python train.py --experts_per_token=6 --router_score="sigmoid" --routed_scale=1.0 --init_std_router=0.00825 --lr_router=0.00067 --vocab_size=27219 --norm="rmsnorm" --norm_eps=1e-06 --optimizer="adamw" --lr=0.000964 --beta1=0.9 --grad_clip=0.5 --batch_tokens=[65536, 131072] --steps=5314 --dataset="wikipedia_en"
Below are experts of layer 3 (counted from 0) of a mixture-of-experts language model. Rows are named router (the router's row for the expert), gate (a neuron's input weights, with its number), up (a neuron's input weights, with its number) and show model dimensions 224-279. Each number is 128 + 24 x the weight over its row's rms, rounded and kept within 0 to 255. Numbers have three digits each.
After each expert's rows: "comes after" lists some tokens at least twice as common just before its tokens as in all text. This comes from a sample of Wikipedia text that the model never trained on. Tokens count by the router's weight.

# expert 18
router:093134134141135105126090098073104170112125128136139166121129106124131137108106097083073146154163149140152134098147140089104103093101118112134158119120134136133119152131
gate0:140140157128098079075169120138105086165151161114147153164122143117078105104143092100110114157116112137124150101093121145151121104142119124123189127150175126132143129151
up0:143082170091139103125170119147124140114116114157110104130149108146155149131121168124147134186137150136140123145155149193105129161089113133136123167122109126133091140086
gate1:148123109097153113134129153108141101128149165102128132144150145139100131134145123123147100164146156112092149131165108124126120205148159166096125150150129152157154115099
up1:111138139121122111151121140138106154102158132137102140138107143131111075129130134139155159139136129123145152141095152171097127138097098137169108175101089104116146126078
gate2:118174117092097115125096108103150094124110139119128136126173078120129152136114124130156140140150096149142171127139127102154134098117147110101134160156087114135173115108
up2:122131090144129165060142096110114159099094106175131148173095069135155158130114110112094149129133139135129143145113132160146114090136135106105149106123152156121088142111
comes after: " ", "–", "20", ".", "19", "00"

# expert 34
router:128108114161149110117097139132123157115098151146097106118127118088161135087121134087103119090143148141138129133121118134109146122167092116130146109127044148153132168157
gate0:121148115134148096128079139174142113150125076137152158082125101120086087129112185159118126139149139135161117157114102104098135100123143165127119138126055074121135155146
up0:144147118123087137154108112140071168146124081149166119141083125133107151128114122124126089133138154094148102124111124096134065131184189100121125089138110154118102126126
gate1:121119118084113096160119122091088150165125149148095140155149138138092126081123147145076094165084164133109141109075098116140164152134108121127126118108100120134098111119
up1:142165130119145101155152134128125135136090157093116088135136092112102125137145124126114064130072147147102152141104106132151173135109180124122103113137061140142128138130
gate2:107159117170113136106160129095114126076117089141129118143126114142123119120098105155124110092166112119112135096102154124151142151143128107116098126151112121139140116102
up2:114150111115125103155104125145131127129135127137107168091125172100161107101130185110102152126084152166121130158155100120107147101116128158123152150107115128148147076125
comes after: " was", " is", " were", " be", " and", " of"

# expert 16
router:124125113154124115138123118126095150112134140183086121107118101136164108127118110110121119122115147121170146094116161131110135131156136113128134141137124128089115136090
gate0:153136162142147161118114120112159117102142133097117112112105107153172161102103141146154123087108130154142131106160129136122097136174139091120155090143137140117141097077
up0:151130100122106105096121101109107113104100148144108145145098115160144125126085092073122121112155145134161095127089142140142116100155124146126135116147141140118198143109
gate1:103137184131115116128136106155151117163136134169101111131088128122137134133166117155149125137112116104105144133163170136105134123122109178151119123153132146130096145129
up1:128148100089142100108074175141134145132166132122069130095115165161132150105150128166132155162129128102104118147099097175178127156105140133074154177116137113105166148086
gate2:138158113111121141140144132129146123127145125167134126165147124132143152163076110125139080153124144109145155115141147166110139082115119140137119139120142145110165110109
up2:048168095146100106166139117114091157122131131116151132124114111124136162150078114169101109112126161129118135162156123142115137110159093136104125083111142115132150111126
comes after: ".", ",", ".\n\n", ")", " and", " he"

# expert 17
router:129132166154180120128096116109115150113135165166113121084189140126149130100097097091117126107132122119136119131148110115134149133140099111112145143088134163138102154166
gate0:146140163140136100160125123112140140118148096099128182133154105148162193119132140124132146116080173172133095130099132101111120090113079148143137147096137116080114145073
up0:125119102094140136136117144100133120084085131135155123166141206141143091174149080121121140120123117123146151137175151118124150078157117096108094133134093112127100117136
gate1:128129155120136118184163117137103114117143138150159116138112118145142114138143179128184134103094099128167123157102140117146154129190113148123162154099120116144139127115
up1:129143116152159121183073103178119148151166125101148137107140115121122165116146137131134060152156148114149188109107167093114175134129108119113093135107131105117114194151
gate2:128152128110151099054186122093157141119175144113133154128146141084119104160153142095115119155095106120083152133140103142116093103109118150121134124160130113130116121132
up2:104112109094138110154117144138131128111094130130133106130130119085113117114143196104131099131112117103142136110149152116125178157117139165122148137142122108161152094154
comes after: "-", "|", "\n", ".\n\n", "\n\n", ")\n"

# expert 43
router:125108135147179101163095129112135144096125129146103138128133137113117157082124058109072150107131140130152136095128090101117113125095099136113164133111088150103090140119
gate0:168163146157154105117111140106161145106171097149149135142110131134156142109143117117133116121135102167180128164077110102149148131112102115116133127086109121099114147118
up0:113165182169138128116138087148094139144138095114084163121119144105091136116169086155139122100112141159093121117102121121157100085133140116145175141085119137134151090170
gate1:188124178148116128156102123129110126101117141136106134099086095155155109121141093153105204140155169113112129141193176101132126105135120150121130129089107113131135137123
up1:163132140127112138115154131149088139145128123096168132136141135077134119111116099089143166152151129116102143143111149165087161148167131080123133132115159143136120151132
gate2:130126145095145122139130116173105111125085175095121086126120118124151135110104122117116131120143114153160120107143150121142068158131150154102060146131133112164100115118
up2:116104114148164163144092142140154129115138128169139127157096178158097119112129154141088096163144148143099133186125137139162141143091160131119119118124116099173160091156
comes after: "20", "19", "18", " first", " this", " two"

# expert 39
router:157101133146145149105121112158097124137056133148102146092138101118145127109139118110112145093140130141153130089135120121108136132144091145101155127109133143115112170103
gate0:128078142097139148132090139122141111118121156135138132158095085121140111120153117118117083154149153132132145092112117118120135121103126138092128144131101120114124117079
up0:117151085120114112100152188130147153130155132146117102101114114134153098119106132134109138125125101094143153132098134181124132143189152114110112134122130114127130112142
gate1:155114156127155102133086152109132103107122121139120141098196135137133137117122104141133120166141116117149128143126142144090165145154112120105113086107106179128079089140
up1:183119174143162116121124160170159102131143124089101116106150138149120132115128084135154143170108137114150135152148141145111156157108109139122131125134094180159118109135
gate2:143110102157118143136133115096188144178102153147167123098101096148093133103149111120113107106111173153114163122125124144141138089091116128073112097107118147097145175154
up2:125123093110127170107091117113088135098121094147081138066158115143088158136123143158106160116151163133153094086127156078135204138163123152142125120109126122118112104153
comes after: " and", "|", " as", " or", " with", " known"

# expert 8
router:171114143119168143105125132102130132069090157129101142121131134126177117152104093150097143143144145158140162107133132105061110140100063125109126141097077137077089120124
gate0:098138142164131160158113086118111118136106118163158169147179159128099101126157111138158128115117075128162153127099149103161134098117110126132107143127183134135093122094
up0:134100122117163090098077154113124151125071167140129106114134128115138114125120092081117136097143172122152112091146119104084131135141125137146080095102071152099126103104
gate1:146149104123152114116147115103134128150082091123174150133116129083140151152146142145113107134135117133094114123152166111098145162131111105134131150133125111134120149157
up1:098123131101150091072107087091128113129136099144117139161152112132115127097124120100069102108125129135159135126104140128146116153139112155110111158107143153159142144161
gate2:145114168136118105128164117144096146133160155137141095153120125156098103080109100151137115145098155147127186143135112119091095121104137133087136175104122088142115142144
up2:173102118143151150157105118126151170121143149090106150078118112089132132159149110110102136130147136125128109137082092113130173123166124110134117106115119138109150154128
comes after: " the", " a", " The", "The", " an", "'s"

# expert 20
router:128091145117150110092114106095114140072126161137115154137142149141136119119122079087125136135117107111160155068150069126122144135140070086137171117106106152121116145121
gate0:148134129099119064122158135141088121153141106152122103128121123138110134129153133116124149123147133128126122131123153101118096101138133135182117113120122094103137114135
up0:143156169137075097121127136120118161114137150144134118110112140177160128130143142119114128114145147123132096151128120096127085134169173155163165147132164107124075110135
gate1:161095158134123121144119129116091154102152169120131094131124097124130139115106121122160098143161096124135108113158170101140140086137105132131166161135151137155140153142
up1:125155129109153080141127106164096096131130138131149095142116094120136119112126129181149166131149118167137119141121172125207152100113083121160135152141128142135176122118
gate2:105072130173159126110150144065139107135137127142157157149104118147118090107106094162132073121123106125082153134154139107158160101144131127116131134143081153136131141114
up2:147134118149113137107172141145103095122096105132174134122120129127145159137108146137103089125138123159121116129112165108097106165127093154195135124132088124116163115120
comes after: " in", " of", " the", " at", " on", " to"

# expert 24
router:118116114145118128129110143128117184122093098135095138118134082103138114143147099117097121128115157110158129137137136124120130123150108110136091190129124125106115137081
gate0:150104166118175171148137122159151145154111108109129151102118137083121134111082140140153134148122106176113136148128110144129116123107123086102154081157118126139141116138
up0:125140154098147180156146121136101108113104121120147097098132107104075154162103117134117112140168108171144121134131144126100098169161123112146122125135111113141123100132
gate1:106137143119119081142125152169110119190113133134089156100138144086105119106101151165123156143103128164121135158134109095124113149120134102081105190128147114118135092111
up1:071168153159115112143130178126134128155090154137168104159122153129155163153165138096142169120150107153116115085115108154096100127112126120143120104136110155133125134149
gate2:140123109061122199147114163133078101126081096133144117103162123134143175183096089144110111106119119108126148105113154120116108099125148135163154109122131093089135126132
up2:105123146122128113159128140119114134134105128153132187122100132079160143089136126131139153153145111166123085090132137145110087129100131120126156072136125169158088149172
comes after: ",", " he", " to", " He", " it", " who"

# expert 26
router:130129130137168143088117104135116147111127188175141147122131111139159126111129112075134127121118133096174118053126124137106144122163102103130173142134124123097116174094
gate0:111089118152155179117144086097088162123139105115135180093088088099098095102102144128154087093138161147126102138128131131153154122094107117141164104129128107111138107093
up0:122135142130131105115136149167153153124123144098109072137164143155150134098114146066081120102100131117080183112108114146088117151150149120085088147109099151122124171139
gate1:118121126113112114108142147119113135078148137116122114162140129166149161094110115115124089136086101122126107122100150104143139128155172099131130128110125093127147153111
up1:127131164142106117152116112155124122137118100125137109140142128154094159123127139120136123143127113131166071152121118111145125149133144124153115134121134118132171143130
gate2:144065140106165138115125136152131110134105095132154140164142134134096160103114130103145144160103183083131160087091142102125120144130126092167108135089090101099137183075
up2:119127132120151123095170161113152088131137139129151128176117121157122170101125128157153168146140155102174133098095096152131131135107132127181117110104148107119131155061
comes after: " in", ",", " and", " to", " by", " as"

# expert 29
router:144090122123169116090116150134104164126118154139106131109167142097162135084110088126099145145082137108134129107098108133087155151149126088102091137121086123106135165101
gate0:089103160117107121139134110167145099171108126118111094124125150123089138106152148102095178080096120114105086130134143149145145097137142122161155133148141147134127098146
up0:112125120100109150116118177117081111121133108124126100109122145132129142140106132099156074141146110126153117107144116121097146142132131100129101121105095098151148126122
gate1:137136099095112165180114152102104109113123145158160093118135178130145122137124170137161154130129129112132094094105179123181094172127151160148177117127088107130104119104
up1:115120075091136152143098150084128131113087175170144136154144126106153141118117106147165109127123126145163108128146143180138129182151145171133143166119106114136158165096
gate2:144141147097136152092141127114148189156119094085088115111074159080087100140103126131085149120122129123133128139134072146146126169083110087165141150129104130160166100114
up2:133102118142160113153143125123140124115154118117093121097151191149127160080152138117133138126175143110114104161105122097127091143165128094109126107122105107154128133109
comes after: " ", " |", ".", "–", ";", ":"

# expert 28
router:176077139132184109110106136160113165104146181122084111094159129101155116125122094115132132145115136134170128099112136128100172129139111096131100144121103115112105151111
gate0:129092136121120086144121144121105151134114116131152150140137119123098105136137114144131114166115144112149169120128150164081130109133125119147102130120168123064115114127
up0:120149117123096184123135113128141192140140142133150122114134046176111136130116119116116092118154115096119118143122141086173122162116158110099111110124110085104115144109
gate1:135126114182085103131108135113111148074119146138137108171139154137108135148093077081149112125123139148137102124113128128091135169156087172116134111075170137125107182102
up1:113141142155110107126147084156108099136142125159185127142093112135117121135135114150117168136124115145129089156124140175152164179172152125133133128126156147121156124127
gate2:156102132161111176100140163081114146114144154167129145086119124120140133086154116153125120139108077107097148162099147125133163103156139117162159146081148131145126102103
up2:112114144160132116098121126114168140081105121122128156128133150092100154154109121114119132134107181108125135138082125121101102100106118125101135079129119154130133102134
comes after: " |", " ", " the", " and", ";", " for"

# expert 14
router:104100128121145120121109127112104172093105118140153161139150114078120118081088121123110114090098133094136130111101107125114158106144128073128155110139123111108104143114
gate0:139137131134128145120136105162112101146101114117139162146106083141116103143169182130131135134116121133128096080109133114106090165181136134117084121105165109147139142133
up0:087077154129110103166126149105159150151094116101129104134082124090097098152105118096119118118166181120090126132153162133129119100089112105157160078128113159133129127150
gate1:096109153111147132107094146156110113096119151123177133160160196075164108097117123131162184116126107149143097127157163095160174134130094128145194134120117143151154144154
up1:124141130156135151169128148115148174202137115101104165083149114136122101127134129117069109138081141109123167076117132107098056121146190178082054135134125066134109102110
gate2:152141134182115168149117165148154135138108139121095103089162133082152105162146161156159135105146105112170139100084103152105134180169127103122141123120124134124111120130
up2:134081080071129082123117093139109117111154123167121120153142134189100109132117091101118148161140145139131109156154165120141154117096121123134117172104094153111136117149
comes after: " ", " (", "19", " in", "20", "18"

# expert 30
router:172138157162124120159116114137093144123122135150109145071149150118117134135118113101085144091141139077173148112116113121110098110172113119129136146094071114106148117156
gate0:163112125109146151119113150115138138142145138104109132140174190105114149099148167143097156141096128108100141103111163132142147107117135153127155156148117153116127123088
up0:157153135139125122133157130146162136112142115133090137132131106131114175078155143107111138155123166152155145171152141103142101113136136142145137189102084139142154121158
gate1:141158136110105111169151150132115125178082147095096150111135134124119136123132122125161119099107135118089142141194121153115154112150109129136116148159113112081133102071
up1:114114148139132123107151105157125086103143135146134099156097113170134170124098124104110131150140130138126130156145163166129160109149109145109169113135082135113082128160
gate2:152153148130107160098139136145118112129153092125119151126144108107126117134130102124121139138111107142132128142125125126195098113120098133152174113124127095109152107141
up2:126142105093126139122115115103118136122095127136185117124142154145177161144130183114123097134134130119165170118156133131098084160147125150135108151153126092135137121150
comes after: "-", ".", ":", "\n\n", " |\n", "\n"